From a checkpoint of a small mixture-of-experts model trained on Wikipedia: 9 layers, width 224.
Below are experts of layer 3 (counted from 0) of a mixture-of-experts language model. Rows are named router (the router's row for the expert) and show model dimensions 0-223. Each number is 128 + 24 x the weight over its row's rms, rounded and kept within 0 to 255. Numbers have three digits each.
After each expert's rows: a language model's description of what the expert responds to. This comes from a sample of Wikipedia text that the model never trained on.

# expert 21
router:102145142204096142161144158114127142146125110142095140136135058125121181194128153140142138079110176134097109143129121116132137131139139142088131130137122153161119118104136108128125155179112157170081123148130127132160147111122103106119114132056135143138110080097122152142091110158105153134139115121065115159135145112109147147136117093122095122085140123136159123137138149132098144110100126148096138145128108140127137142126100111106104135096149134085214114133123131135138123167106100135132093137100134137127177122122135143091151103084102109134132142158125144150147145114133131110140087116149105149116130123089098121135107154090126112112143150123140126172102187153129134121117
Possessive 's, possessive pronouns and articles before a noun, such as the band's, his wife, their Megacast series.

# expert 28
router:113102189130112133105102083171109146152140137146080135132096118121126142126137104169125133163114144146115084130091103143141115127085142138088147129110108167134164153135120132129120136126147136120105108162142127137173130129148111124149083105086176135158144110163119169142141132135107145138136131168066145148156067127122145141093092132115091085142077137105150155101098123135113132108140116143132147122069129139165119149150119088051117147110163122127130108143102142113148095136137136182150130139084123143128139143121112175113161115107099128122138134164141154155124159153152132152171109142182119128123110130126138098148136123174110121114138130131114110161137149128089122085107
Field names in infobox lists and taxoboxes, before a colon, such as Born, Location, Coordinates, Genus, Noble family, Website.

# expert 13
router:110120148168106143131120152146152149126118083117080148142166117137108135135109136108124137115094182137110093095093126147144099087114152127102145125120147143153148124103132129124105135139132144157130129120102159095175135115120129123164120123127142140180118106147144136116111107146116164151150130167071155148107108136110154151122129136074100122113126151123163153095086090130101155102101112137120107114098161141107096150153130087084131135083115135093139076090100115113157112166142135167145113132111143161144159125093138147143126099112086104115112187099151088166127153137124109141169145122109117137137081114126123106165147153108082124104102150116116133155053153127115105144106
Line breaks, == heading markers, list dashes and infobox field labels like Born, Starring, Clade, Animalia that open new structural units.

# expert 33
router:090143155149105136126136093140128143163142122105123103098142058121146149169141154108110155126136146157119130142085119108146120072122176133101132138125144155153093126090119088104140172160129127166124128113096153130155130131090098132135138116110175085113126155146132098146115107149125161128130119143059146106114089109121135150143139102086109118090106143125177189133125138114145116110136128110095142140114122102114113153129117072092111177118140122104165122096140142085146104143108141130118142107128125146159137118115162126088120116116080109152125146110125119150134108104126180151170119078140102130127134118124125097139157148119090089061150140160148120163089124138127133126098
Numbers and quantifier words before a counted noun or in table cells, such as two, several, many, some, 5.

# expert 52
router:127127137150137120126122143143124132183146107122127135094111107136118128179165110110088103125128145131101121131121104133150089123067131111095079112123128112157125130120136103116143153151148136138126106143101124118169133088131091139166079105101117157126107117154150161135118120139112201141120130171110123128098096126121209151120109120113104138106106150085150134099111146125132133122120160120128099126108152124115111175173116081102132176114171124106142075140125150113142098173104103152138098161091078125106176123125128130104126121140114101127175165110162106136157149131136134136162120102166114133136158094121134096156154115157121092113167177116135152116084131131134124118139
Closing parentheses, quotes, periods and line breaks ending titles, list items and headings, such as "Farewell", (1987), disambiguation).

# expert 12
router:094119155169124108115159120151142127137143068131059128117138068121153133181142109100107128153097142142072092125105088127157130120126153098101126139126134097163124134132129133132138155123123136145130112110131118134123156099114117093137127086096146118133114066086092121141120146158121140140148113134112115124108115132109120134163126120120082137116122114087119161145106105119114190089148129117078134098089148110140118177119120101121154145104159148116174109137100099110157070141127079150134130107140103148142150146109140134083158106114093106096163118111156126154121139110099138136135109156173110150121123105112108065136140152104075115116141165123151114163122144133144105125099
Short letter pieces inside words, especially n in didn't, also and/or, com-ed-ian, Tan-z-ania.

# expert 57
router:124131119166108115141122114109104100133145136109107151143171131171152153158108152129067116121112168177112122140122104102118091114146130105074114111172142125208124161107116099077138119109145172124118118099107152145179133144123074143154109100079147131138089099141142144127095125140110173155141106159128113164140131104121132164127095124117099119098128151108158147130095131125123152094136137136142090134102164141151131128146114131119126171121124166112160087114125136104139103149082113139120132135121110151139136131133138140093116129115111092114128165116143112149110131121139146119151112142168100192113135117102143086136162191106100089094127183137114129135096136147114105142108
Pipe separators between cells in wiki tables of sports stats, results and lists, plus some semicolons and slashes.

# expert 46
router:087104179136128128134158140128149124132122112149099135097135121135140154173102171133102133123098126154106113158092132121127133136139115123051133135151143123158134112118143115109145123150098164139114143118154147105124144111119119146135142090096150141153109100130107142158119138133149166136145117198105118152101091116108151144156124114121075121085115125125155169124126129128134136093124142108129134150107167108133073158138132120084164131089139160109155093168134125099162067139137093128109148128106124127131143096125125115095139103124099134103153132119161103144166154143148154131151121127160107182123113085106138038156158124153103090122146166127120144146063162113114124127133
Consonant-heavy pieces such as l, v, k, ov, ch inside Slavic, Hungarian, German or Cyrillic names, like Kot-l-je, Ist-v-án, Ober-l-iga.

# expert 58
router:111090115145137126105131128134143124155147099109096100126174071120149119159113140124114153127111161132107123107083096140124119113137112126092091152156126120157145122114134130133154138137132154183101118099122126130137153136099120193188130129083138125137109070126119150110097119162112136120165157136074143155147135095145123157160111101058078084107107115114135142117120129183135130118154166151133129124083149119124125100168116129089116160114158126112172124134085127128166122138139103155104096141134123146103144147149139142074163106116108104090110144116123114159117099152126140141187134104150124135136093102083119116172144140151127113107152151135146104168115105145132117103123
Articles and determiners beginning a noun phrase, mostly the, The and a, also This, Each, Another, often sentence-initial.

# expert 0
router:112126133150154097160159138110147107132126104137100134099110107140166169164138148116109155146122158150118099129083096150112099101116158104102141148148103149136178134146140136110169137145123148133121116134104118150202132109136113144158106116088185127106127109110105130159110101115094166166111114142107131124087104082131161178111131129067101107146131152114158150152120121124126141054119127123138110149126120115122118147161129114112127188089118170102146111133110126081163091143127111159123110100112120115106142147131135130094150124086087121125127161097161127164150147119158173135168143120124109168144126127112126082131142132119106120100165177144151132113085134120121144105129
Number pieces and ordinal suffixes in tables and unit lists, such as 55th Bn, 172nd Infantry, 8th, $220,633.

# expert 31
router:111132147161107111112145105145148153158127105089091126126150116115163153156154148099086118097104177185085098146115103129128107112133132124062142102143143163135148097121150115113134159128107120136115115116115136166161133096136113138143142128103115142145105123145116157137111109123125238132130139177085141122114121142103151146119115111120108141071111092102118184113111140120110133078117124143133120129103133112127120206144123089098121136095129142094139081136129126091153106190137136129134103126099138118089163140138182146101139107139109109135149148126111095144125148139147165128159135111110100133119136065144153116130148151155099129131123138123140133119097138126132097122125
Line breaks ending list items or table rows in bulleted lists, cast lists and tables, plus pipes and indentation.

# expert 45
router:108168169154088137104157088135123160113134113162090124137106072132132116148140131118122135098106164097127096139103103136105132110147146135102101135157126104141123109112115072117158147110134145169107085130122174099163169071126115134118111103118143111128085080114118144124110089131129150151156139137120158157137100119125131127102122129119125081107131108091152165121063156101150142113111132142132127122086108148143131207161125128116107143105140152111128116112060125106126109113100139114114133113113102147123138167115141134111116101103107105136142153158125096166147126122124170185142107131152111151108152082119138114209137121154121151119122154123136139142126173151109132119120
Main verbs, whole or as word endings, after a subject or "to", such as announced, described, signed, view, flows.

# expert 5
router:108106156140113126139113108141111130158136093097132116110124048118148144153127162127085158121112142167120096142110116144136104081102161146081142143116155141157127136090138137132126187185144129165115107104117135134166130128118120122149130094098168099129121142134127122116106075163129198124115142133095126109102082119105144154119127100093101121106112147118184183139108147145135131087143121106096137161113126099120087177137122102114141165117130129102151113121130144102142100158126129146112140105134123120141133124116166149109140135115079127133146170127148137152148126094120171153145110097183115150115143103126133093144124149121089107088144154157134119146088133149140103087087
Whole-number tokens and count words before a noun, chart positions or table cells, such as number 94 on, 18 institutions, several.

# expert 41
router:122108175147136122133136152150110151142157076131105131130139099137134140172103138127086139114138163157096110117116094116163132129093137156105084152110121123133133146133098132134127133131100183158128129145125110104163164134121076127136103105067130132155131118126151116128112102177103162159141124185092115153114140115122143206115115138082117109081113146115178150119111105129114158118105145135115127132085157131105137149162124089116104178087136155102153105144102130123132090115118090138110101147102133121145181142095120122087125112086107106131166146120148131161118147111153131121132125112168120174113131108125110114162161155127106143118141172167139110144094128144139126078101
Sentence-start pronouns and subjects (It, They, This, which), closing quotation marks after quoted terms, and byte pieces of Chinese characters.

# expert 32
router:129131148159136140125112128127131151149143111096079104131147113168123168135140180131138120087126161162119116133094151087134105126113130119113113115137127126164143089135131127134143164118122158177122133099092131132149156085140096127155127093087135116129088115106109098133095103143085171132155101171126127120115093110103173152133092116101080159121131104109187173123107119109126136095117137126131120109120137115092126205173117114108109148128136139087159090108126105105174104138088142162120101155140084111117150121130138147102125134133111107126129175119148096180139108109111136127124103076127140141123120077124142122136155110092100126102171189137124117132093118138139118120138
Semicolons and closing brackets separating items in inline lists such as certifications, credits, race results, navbox v; t; e, and formulas.

# expert 18
router:097133134187116118148123123134139114167147105154083135166160128172165144127125161116119153132112180121094136146135132138170081115076132134127123124142150106150132127124124154099114141185165138137094090135112114148132145159138074176122122128112122120111123146122134119134121099133106169148143156144107104143121117122129132144100112092090047098129137127099169143117136129115151146114140091132106149118130122129118117130197123078139143169101138141099159070146109112122149102159112132168107119138118132144109131182099113155129130141104135097092150115127128097140121101108120126140161110127140126149130135104092131079148135138121092131072144154170126077139085118139104113089144
Double line breaks ending infobox fields or paragraphs before a new section, and == section heading markers such as Career, History.

# expert 51
router:120127128136142139146116095139121135184129064098092135112114095121132128133110153112100155110129155147074114119105125125120075094113133130087121126156144119132123129113133102113105155144112131135096116093129112136141131143111093173147100115069183122095116096131117143136101147143119151140125124173126151169119124092100122147145111150122105140130126150085154137128084120150138131105147130159129109113117106103130138159161144056131108144112134154091129116124114125106155102150104131144142089170099119144148171145099146166105150109116112110096157121122128131196125111121129101118143104155143113160128103120138091086129197134103107166076163185112147129167120157153120094118123
Opening brackets after a name or term, introducing abbreviations, translations or dates, as in Financial Times (FT), Interstate 78 (I-78).

# expert 14
router:122151134164087151139128139147121127132148132141109119136141133118146155138164115108132155107120146131113121120094093098142074117095140123068118144183154109127123119122065150133146108146156136107128112090125139127124165116121110181155085139106132119149111100137123097126092102126100151152129108129123154146099110095112133134141134099123126138128139126119173151112131130145142153112119143126130116159095116102081121169129099108081089150049110121109170100130116125128164126186102160143111085119073094139105162120104135164117109101114075125114118169151143113159136117128150146158156154109141102165137135101123106106129141164134129109114109187173126133137088158145093132105087
Common first names like Mike, Robert, John, initials with periods, and short name fragments in person names, often in lists and tables.

# expert 9
router:118128160111114135145141110119145107175119140108119090137125057164156157148142159120125119130158137175123109100091114153160135099114147129111078118134124150164107097117098121122116176129139114141080132100135166110147143119126072120126110117099179109133113124128149122177109166133138166171157116163121153151093090125135155135113105097132080091115134128114157141106077147187085141124160120146098132150106110133126151171151113104112140155108143148106162126133130096087145106139130129169118100114141122101110161159145125158100131112110115096128171132147171115143156114136137180144145098128147126148109107116139120091161172131097093107077125139116143113127136127113122150100121
Prepositions and quantity words before numbers in census and statistics text, such as from, of, approximately, nearly, population, average.

# expert 22
router:122138160175130129132157145164134125145152096102075107125129094109119146154144126122078128124141158163104113116087109131145100133094126126107123141125115120197130091103104135108117129159154158113108102157111120161147144109116098142152109097083157111122066098158118122114130103128091141162160114179126150123122149081114163138119096141088125133089140151114150174123085165118132119105116129157154130127121149124135136157151137105123093155093135113093144121147084132124185040125102116142134112132091122149158141172084149128104151107121101118112151122122122107151099103115114154121138094109136097132131148115127138102167139153134078157110141149146162139152092124117125134117140
Stem or first piece of a word continued by a suffix, hyphen or punctuation, such as play-ing, event-ually, goal-scoring, field-s.

# expert 7
router:155133138134092176126140131159124100163136132109109121119129106135137109139124156124111103118109153120128085121125123100161115126113131121084086123178124117120126097156141095094160134147133162140099091091116119117150153125098117131184061113114117122126092125149126130117077074166103147144130127140114121125082103146109154159123096101080118158102061139102149163098110150142111135099140130123158133130101100071105113156156138106104097127091131154102177098092091139117146136142110121142126084135101106129133148170160107136112149138108104109100134191118160133158122128123134150141126145135160121178125117093097132102149163134136128117111133144143135156128080172144111117116107
Word-final pieces and short function words in foreign-language names, species epithets and phrases, such as de, La, Van, et, -ensis.

# expert 27
router:086141147153119139172139132157118144146119077101108123158159102113110142149132126139125138115085171125113137128135091115122135110131134126088093086117100139175107135116100114116144174150120132154117146121096155113139149130131095133131100119097126114159088088129102170137105098140104142188150104144072110145106145125115124151131135101118087098110091145113154132121118106138115177120144131120105117110106155151076144154135109131100121136107139123096167119124102117081125121163112116164147095152095117177100158101157145150066123080106067145127130129109157116167101098140167111125183117131138124155121146075148117089161131129127077128113131157149121126140108144115144122127107
Pieces of foreign proper names and place names, like Az-or-es, Kar, Wil, Jos; also "the" in census phrases like residing in the city.

# expert 44
router:135145148144129140107129124125122126141155117124103152144105081119127109154124124130105125130092163131113094111084124145123115080144132112091119123125128129177164123118121113116163131147140133145125104108114146103156176096127136117162129106097111124108061117111142129110091098159122143149112122143125137148133091140123114130131110113118105101107151124101146133111081109102143147098147129161157106112096150115115176209168109107106123155105154167121132115125075148079130075114121156139093128108150123128113148138096132182085118113134108115134158151156144087144094114141155176143153110098168125152089128084107113099223138133106105139112139148139118086134088132123143123120131
Past tense and participle verbs, often after was or were, such as played, released, served, located, and -ed endings like deployed.

# expert 6
router:101134127149124125097124140148117122147125117139109133095138114164129122147109176110107151112100121155092093150097112117122138106093164139087107157182103122131151137109124097123157113138116168137095138100134149085163156126124109157161151102114125124124110155141133122160123138154113179131181102144054105135135119121091171147133122123121111120117120120119175127134136136120129143105125111149145115141106117137105100206140128092103153128079106169106165076125114121121116108152138116115140103118135136134107155167135137160113131097125067134130143160113119072162121140137115131106189126135163118190115119101099172103143142169141138118110133147181100144122083132145126133106102
Final pieces of surnames and place names before a space, such as -ington, -ville, -ov, Oron-o, McKin-ley.

# expert 4
router:142120151145132139136127146159139146141165122148107127085143093146177137168148149113111122117132124137147156121125120133129104100057144121120131127197126119136158122125157121097146127142144173164115121116130114105200131101131123126163074114122124115144121123134128121139110114165130231117159135144100119149125114130113146150155116067088123158115078135100161183128123131138117141111126118161122138134114131110119093218165141110108134151075149144090168121104111129110116116150135137114096117139123095128133144150134130164118128100111052130136158155152151119148134151156153120140149145139133122144120117110116128087134152127107124117108094152127128141137125137093152112096121
Final piece of a multi-piece noun, often followed by of/and, such as purvey-or, prototy-pe, sopran-o, toil-et, docu-ment.